config = dict(
    router_score='softmax',
    lr_router=0.000334,
    vocab_size=9533,
    norm_eps=1e-06,
    max_seq_len=1024,
    max_steps=7536,
)
Below are experts of layer 3 (counted from 0) of a mixture-of-experts language model. Rows are named router (the router's row for the expert) and show model dimensions 0-191. Each number is 128 + 32 x the weight over its row's rms, rounded and kept within 0 to 255. Numbers have three digits each.
After each expert's rows: "mostly gets" lists some tokens that are sent to it at least half of the time. This comes from a sample of Wikipedia text that the model never trained on.

# expert 21
router:175094145142107118154053143103173131154186137148153122142147114172105134117162156143126193198060110072144153166124157142072055186121182135146112121117132077217119139114083155082138210126096093128101148098129129090135159075066143149145130106079128142128105151164097142139087127087173106174124161139055123103105174118117089117103142116151135139148150124080095168129115174157170129173066158083141144140160073131113153144184137129162134112113125140082177178122157113138141122148164120122159121089163150144099145116137135153142075165120135186155140163055070079130090121120137095152
mostly gets: "ic", "ric", "op", "oc", "ific", "ical"

# expert 13
router:152172136107120084152120137154133135198124121139181086117124072153101142113186130149130156160122126128112178130114145190123101118105166098136110105124113117178099158086099157121084183042129053096136147103178127101150104133109144142151188124110142152152142114143105161144087077115145070156132083111116124093089139114128147150107103155155115155163136102082152177101101171158156162177100139096154142200108139207059137167150138153175101090079124138126139143111180112113135142216191155120175096120151144132128137102119159139100111114148086180118150144111122057102135075040193076140
mostly gets: " Fin", "led", " Won", " Nominated", " Although", " moved"

# expert 25
router:217100127116119094157089155161098102153150160180093114152164111151092157158147172168131137112045127103086139139123127116101051134095133121126127144130089128140148121100106129103128157147101139130132151090148160105115187103107115133169146093094222138126147107192083120115098097099132104145105141152083153087087147143090178147090123128108103107171139122105164145125054078109135162126069176118146171110100125197133155097189125132155130121085060075102185177137159115162199128141176146118188105126156093155137113101092118097107080111120072134120124143066086096109106123113162044148
mostly gets: "m", "ol", " viol", "min", "am", " Den"

# expert 14
router:132148105049079147152104141146137113154121161125163101166154107100072154135172129130154190156074116103097138139127125127046124152149132126185100089161075106140148143089111171046137156148115055113117168113145177124113189152117112183114171128102190154153153124109108134147134127127127102169075129196067179082111174152080120090137108153155145146163124108117118148092085140162145164122128120092165142119171118125105168128149093114159142114118083083128151132153192106108139145124159139134153104074219114118132183108107189131112126123170067141119152220113087093108101118143157083080
mostly gets: " Phylum", " Genre", " Occupations", " •", " Insecta", " Genres"

# expert 26
router:144109080079086138158132126088117129147142168115148088143131101116092161098157144150169152156102138076083151206037159153095109112123202082122095114129091085113120103116079147129111177085136058058122175126135129081136170129116102159177154117101175146138156170157102141143089102085144070178107138164104150089111152144110147112126062142123135133137140096095099173108108147157163155120098112122170141166110127164116157111162084149194100090124093105071187128143176079113137132172160136115136121078153140165084137110109142136113136160117074169078145143136109079128084048057151099098
mostly gets: " between", "|---|---|---|", "|---|---|---|---|---|---|---|---|", "|---|---|---|---|---|", "|---|---|---|---|", " Both"

# expert 0
router:153147114087081100150104135153125102148143126092125076132142105110107169112146159149167132137118130130066153166109130160104101170134154142150075120125075122144097204093103157099092124122105126087102153060141219085111122150090138146150163083086153162128181119143129165173126103131144082160118087123110180109115164157125162107056103130175142196159178082100088179118097144208177126165117131115179174169126129151123176159133086153154119101096128134050218182124142096147136083150138161117144121093150143160112161085093152124138103082154121126148166177113095101087086124083129103082
mostly gets: " which", " who", "\n ", " there", " what", " aff"

# expert 5
router:139126079096125073140078171140161103159137151111140111097161099125089163113139164191145143114102100107111142151067133157106092147078126112176087098155087122137093163113115130091119148120113089124091138082157161072156178126106110173160189089105180167117169124172097142146073138075164113155093141161123147069091170144115123125099122132141112162179194127061114167110081152163137187148081113124169150155137134152149106104191088112142063077088087111090127174138206088150123108195133159144155142115162095144102199111136143172066125113177120147159151137138098129088123117102150118066
mostly gets: " Air", " military", " war", " War", " air", " fire"

# expert 8
router:143133142082074107150108133131137119164148126100128077141143095124073160111152161141115134124092128109114148142076130179073128114084145125128084129123077083175063203097095174111114151100085135073110178109129149118139150094114159147154166090101154160145166137177097204162097087074171088166125078147081171056080153108118147164105126111160128198145155083114150167121110138178162158191085147085194135175113131132096150148143124153193099117114087120105166145137189112117147109171157162094142116098144095145150132072135157131086091056142119142128145148118111116102082110100150103061
mostly gets: " Ohio", " Kentucky", " etc", " Alabama", " Carolina", " Connecticut"

# expert 12
router:163151125123102070163122140108121098163188152127115103128154084109106182131149138122140122183127155125098133132081116186121123142132154127147126124143077124159051161059099178124113140093064105072131139124174138103135137157117126172141165092107186210151174131148119150154111109118157088140114122116124169068076145130126153137097135138156116166172171080074110156099059133154144136157093121133130166179095112157070161141145130164178110061074103112105169133141159112129138074161141173091189122091154071151146163073153151120153077125182079145119130142084107094066113119057160089094
mostly gets: " April", " June", " February", " December", " October", " March"

# expert 15
router:146148131105102079158105121155176077152177133131120098186175123096115150108171153189188145132131116164109147131088127138076066149098136111139103128125110118147073130103106165111101144110100087094119158100119198084177155179118106160150137095092156184128124187203114162152132091077162099162084132117086163070109143192116141170076114136169134139222133097103155179115138159162166175181098156117153140135107108160094155136173087151159130119100097126087144186111149111130146079149157169087133119079140063159116146116143161160142086076150082159154123150082109120097099132116168085112
mostly gets: " its", " Its", " his", " their", " Their", " our"

# expert 2
router:196105148082112102141096161108154139157154160145122103112115091161108141143147161126155127145076157164104133163063126234127072125093172089144125114149106062152125144114090160138127204076134101058084189088107157142163122137088115125164132115097177154152148124122098148190095105101187106162081098150088152118092133133128173084120061162130115152170115117111136153090127167195144140136077152094142172149128115126040106158168141097174110086095104108113187126113150088157145124175146172062137139094153132134129165122165143131151051122136105159104138110113117080100094123107123121099
mostly gets: "amb", "anc", " Pe", " Circ", " Ind", " Pri"

# expert 9
router:195130154112116098159082174121162070211197141121165108149135072126126172115148143139109135147089100129057159156122130151116080188132189068126121133165120066191091106050089153103114151138125099080137178110174167136174128156088132130152188115098164173152120179141115161146123081100144080165105098151106122118079159108084129176134085170153134107162142103090149168118099139163164173127116175086124199160142111179115200158154137161176131118087104126113158144097113103135141115155164165132142102105127099146132114078108162115117080118143111143128150179124095090112106101095130076135
mostly gets: "š", " Sch", "burg", "н", "berg", "ić"

# expert 28
router:142144133081062136180098152120159101154153159129141106161145111108093140103148179150151164127112123142120128124105148143080108120122123128120106109171097113167118146100112193063112160111095101102118151089116166098183183095098140139135147091103161165170136157184060140178102074086166108155108125168112124058095156180105138140079121097175141183178164094109122171108073144154161198138069123100197125154072145136121142080176085135163060110088082103075155146144146097122140073135143171099150155098154086175115168103142187156126120124139101145132145164081107122088094113085160084112
mostly gets: " A", " an", " a", " No", " no", " An"

# expert 31
router:146131126108087098160073133149124119160139165109139068179144106102101158098176138133147125146095111101068222162063187143096052125088128108150118079148108117166084131061108144118114125133085086097126155115142165128160154148082107148135179072111146132131127129135119178194098092085152093154117146151092159099086162166104148130075117112144164173150202113111135148128107129177134131157108149097153177140128124127075202111133093169171121127116078097073141151112178115141132132175143142101149118091127107192120157084097144140113116071139092148115151178082094126045089115083154080115
mostly gets: "\".", ").", ".\"", "'.", ".", "!\""

# expert 24
router:157110090058101127155100136108170133182137149132138077155173114133088173122173180150136129162120126132116145137114119212122097153092144110111134126166104083204127159104089149085071154044136114120059153105112139074172137158116152160161167119108146144113172122179089129150120111142185112178111105140099144088094132138073138122124092147176116188162120070106156159123106145158198130149106136130159169117085107154067133157145140118173098069102106085094178115170147116095184074156131168086127125090143150196091123098140150099115081152184101145142157130092111080102088104084125099135
mostly gets: " Ju", " Ne", "Ne", " Cy", " Diego", " You"

# expert 7
router:114130120099064081154102137154144109175124153084112097186195101169054154060134134161121151152124128071082147166105128159058093148069177106149132113124079083176120166053099148117115176103120085099084143117111188097153159153124111134153160104110188140138152164153124176132119108125152089153082098121108124100087174173089141103104114149128155186166155105084104160120110113139156167138101124068150147171120126135107144099156115176176130120118102115072160140145127112127154082165168168122125124088156129163161148096085178128136113116173099196119135170086100107064108074103161078116
mostly gets: "/", "–", "'", "_{", " \"", " Mc"

# expert 20
router:128111161099066097146113156140119098198171126126128077149131046123118155122130137184139180164122149139099129154133128132072108121122167115157100139138113126134136175072077158131112179129096088101095123084131164147147173128119107166140182111118130182170108167110086194178120122093162075144060092143112168134100154161068113117140130141166115148158171069089139162063121153166175134177121151138151196148148088108098149138141079115154116062091074137129153124127155055120179095138123215133162141108180058152080140129157162105081128096165129158137159147117109085081142127126138134132
mostly gets: " Coordinates", " sq", " cap", " Released", " mi", " port"

# expert 11
router:165133092125127094180099193146153165159086134135136122171129103174117132162138174128152150144117155126127144189145114188097090174073130151170116099140119109159142124115088149067078161131095126131104161122100126119152147097062119156126132097122163158106157140168076139124106101107128104146120083128136167114115172108118151106092079111114146149151177119097158137052105136156142142140089104126180102131083137186141118123134129138190096095056089075095147178134161083096222081150194162068148145099197178180153110063112130119153073154195114127094144113116082132080115143128181120154
mostly gets: " uns", "ents", "ants", "ats", "ands", "ists"

# expert 30
router:167142092087117141157105139131109121155136187147183060175149098116104183155169151117136145129093130084064162150108158141098117146110137066166111137156070103147092172094106142103081152133104091102102217119119169122135165155106156153138140109123158140182142143177081163151092105121148091176091146122044170072109190145122132152071093174140124138170125088078098169104098162182159185158086133080168135133108126167112181142163083140168074119112105119117152131146127120146131112126143156068132123103169112144155139097095140166075128102154086129090139166098078107103094101082182108082
mostly gets: "|", " Kim", "His", "The", "After", "He"

# expert 29
router:155125130072109139156072144098165137152117140121128115153110114127090160074137167105111173135099146112107132177111142170104082145092150092137109100192108026133135146114097163124102185094156070116053187113107144084138117154103114138211178075102139136151123134134086116178113131118162094177090100154126129114109155119106161106106092151123178120148167128096131189124089112161146150153124209090188132147108067179071140160146151114138128090076118128111160151159135111085158120112181168133182135100174141124156101084103160089145033096167110139133153139105109101108050125119107116145
mostly gets: "iet", "ner", "ier", "AR", "der", "her"

# expert 1
router:149124160084074134163115163143138093174161153128149104179122077134094156125156183131142143166115143096076158134121136162064067157147111140140108123129065108166095142114106156117155156103111061078113145102084140137147135157090109152181180093078147161160144134169101143224108088108123089167110096147088161098112179179102120146120136142157154170174164071092137155120124166149140118154084150089188157133103119179091129099179113147158128087119091134110139129142167092137142091159138169135135108075167127191105151092111150121103114089155109123109181192123111069084110068095180102059
mostly gets: " T", "T", " t", " Ot", " COVID", "\n"

# expert 22
router:134114146078104123207097145157115133168140193152126035173178098130117128150138179176111132139120098092097173131120168181101142164089149115190120104124132119181101162041118149120123161096100078104063196084141141108161144135099106137163155089065138121147155159105109119173109059065119061160143144130070163122102138138097158141118122169181137133166126121097142153110095149147158135114071144102163161158118103115127189091119091117119120087111104122108132170130148080106147124129157164133137098085161111160109168128154184133104139131122100187137157147114093157045082096117139070105
mostly gets: " ==", "Scientific", " ===", " Animalia", " Born", " ===="

# expert 10
router:108115148120065097161086149121127099168194143115120110127202082114103220138125169154184171141108150143118137190129174122099101143128182140133088097117079121142133121088098145126126172134112133083077162086116156120148193104100113134164201105070138157158118148167098170125108098053168074147096115131123142097097154192118121144101121140128119137179139087085124173110113165180158181153114158074152124158147102146099189114140125140151112117116085112076178153151191087144159084156150153075164129095148064144120119108132160127104128143154101165112185150110123101048102107097143110100
mostly gets: " North", " South", " West", " south", " north", " East"

# expert 23
router:162106162122101075152124138130126143141192125085156106131119112127105146112160131144160136163106127145124177154092144172073108115101169124153083093159111110149073089121114155068081203090112113083119122077103152115187150134116094167131156115114157148171120108126065137127052097115147101139126142105130201111088173197123168086099128145186142117164121094095064153100083168138195177107092118076210141116143132156090135084135100107162066117112095105074173148144154110106157081154159146101172106088136128160099175084127120134113113114138108178113137166080083133103106063070136114130
mostly gets: " as", " As", " including", " with", " like", " being"

# expert 18
router:144102138133119111142071198143137068133125115161146111144140133074123216117195163127161157171075108148141185140098124147094100175134127121160099119112125093135121108115126147078130160128095130122100138112084144089146124160080148169137179078104167165124124145133117170136063075085130108187146103163146114078080151160093134150128133127197138154154198142044150145071102118146186186129086147100166172144142071153140177144165126179190105107071123088112159148117128105151139096164169158111122084112145160154117160088129156095075114136142107205114147137081062118102139126110129105151
mostly gets: "izing", "oration", "standing", "ising", "osing", "ious"

# expert 19
router:159098069095118114169062147082115072162133192100143107158116105097085177148185147110180147141103081109082142155112125131076099144093170124137118056084138061154126154119091132120060142150147110149121157101096134062138137129102112133119141101037138168171101134140099148140096100141131105176138118125121156098089152109034145090126102086185132158148141074115129162101128179154162162127109102094198162151175126129144134132116079108159143112106099127109144149187154129094136063190170208065149143106152117151135149087102185110146132134128107121081180134117136117108100112098130116100
mostly gets: " history", " Year", " life", "History", " time", " way"

# expert 27
router:132151128102098116136115161140186095156186144095148094154137087180086226117159153132169119148144122124105174163065175140128133095087145109117086083151137105142127108130091162120121194112082095111153166076150157136175117121101174160191149115108162132158176153107080156158080107124113038167083120137139155118100130171079193144133081161124128198135129081098086140113126128134141132136103179087136174142132089186112099102161089178138126094133101112089133192101123076135129135151110175113118111137147098201081156107113166110089127140136093118106158162117108082102117093065186126104
mostly gets: "finals", " releg", "ifinals", " vs", " winning", " qualifying"

# expert 4
router:141098093107122118169100176098133079153158125108126108160152094139087168117170184180169119152133144104097157148114134182097111178117156111141117112117106061134088163105083169122119134096142102092108123115155172114143197115089090135176146092097163188156129168128102161168114109081154045169120117118107156120088158136122135099105095128134115140148215094104130158084119146175182148124124145088132146131132114133112196093173095127198120101086099119087141146181156112124146127145167154077182107078184139189067154108100152124107105096162059165128173128081070071109093121087153101134
mostly gets: " ", " %", " ±%", " protect", " Ant", "Gls"

# expert 6
router:137141086067071064156103138081138071148155155094143093132178102099120139125149140137153202149099109137107205184060149123099106134094171094109087137128071080123120144124096161129141144113073119106105143108120161117145117160092131159140142056054148141148150120185091097144085115148139091156118125158114150113084174125075119111097121143148132114159123082116114168102112152132138173127108167043179180164131083141105147151150124117159099103098085146109161215160162119111158143149164201084134133088147100191150144099145161152133098131135107128108164168094096091058089105122128115074
mostly gets: " band", " Club", " team", " Party", " club", " member"

# expert 16
router:139148117100093119163067139157128089158142117091136101152184105107108171113198190174167123181123105145109130140080166144123077125106149137143072112136091114155054118076104177070119136119095126120104165086161163103136143090085119124159161096079157134144152163129109137156111094111169085151093132131083170105096152187120132122119088131118167149178211101078106149110113135174151167165115126086175130139108088179125141077150086137150107094089104110083166191117141083125183115177152171094133160074138077130093151109112140127115068096126093118099139165086060101092089095080125090132
mostly gets: " 40", " 35", " five", " 47", " 33", " 32"

# expert 3
router:127108107138112072163105160133069139163146108100180089170132086102109116122180114150191188236102110084091130119109100140066100138130151074145076151169097127158090147069096166092077175085108104108139164080172154102135154114114129131161139093111117202149130156142089122120095095113158106142144082096097157085094168168077149113098123134161167134146123117087092154070093118145151137110120196103154137125128124140098137089131072155168081120112107056111140146135156086101136126163193177075113129104159166180102138118079130137126109070147098161115136188124109108107094114100123107088
mostly gets: " used", " known", " has", " such", " have", " considered"

# expert 17
router:134118080040120090155077175133142130192105128121092122157114113138090157116148159093126141201116181114118207163100158155117120111088158106175127133160120119145141138116105164155105159099105097074086179122133179077140136081076129133161150112098127152180139110121113116128105084103108097177089134145073140109089140124124158152118041150094139128159161115107143198135124146168146149171075168122167145097131140193067118164158089127162113038127104126115175136159133091167150162190146169077188122100169136132115117090130145126137121105137115116137138160097121082072124053114162069115
mostly gets: " Will", " Wall", "all", " Call", " Ball", " Wood"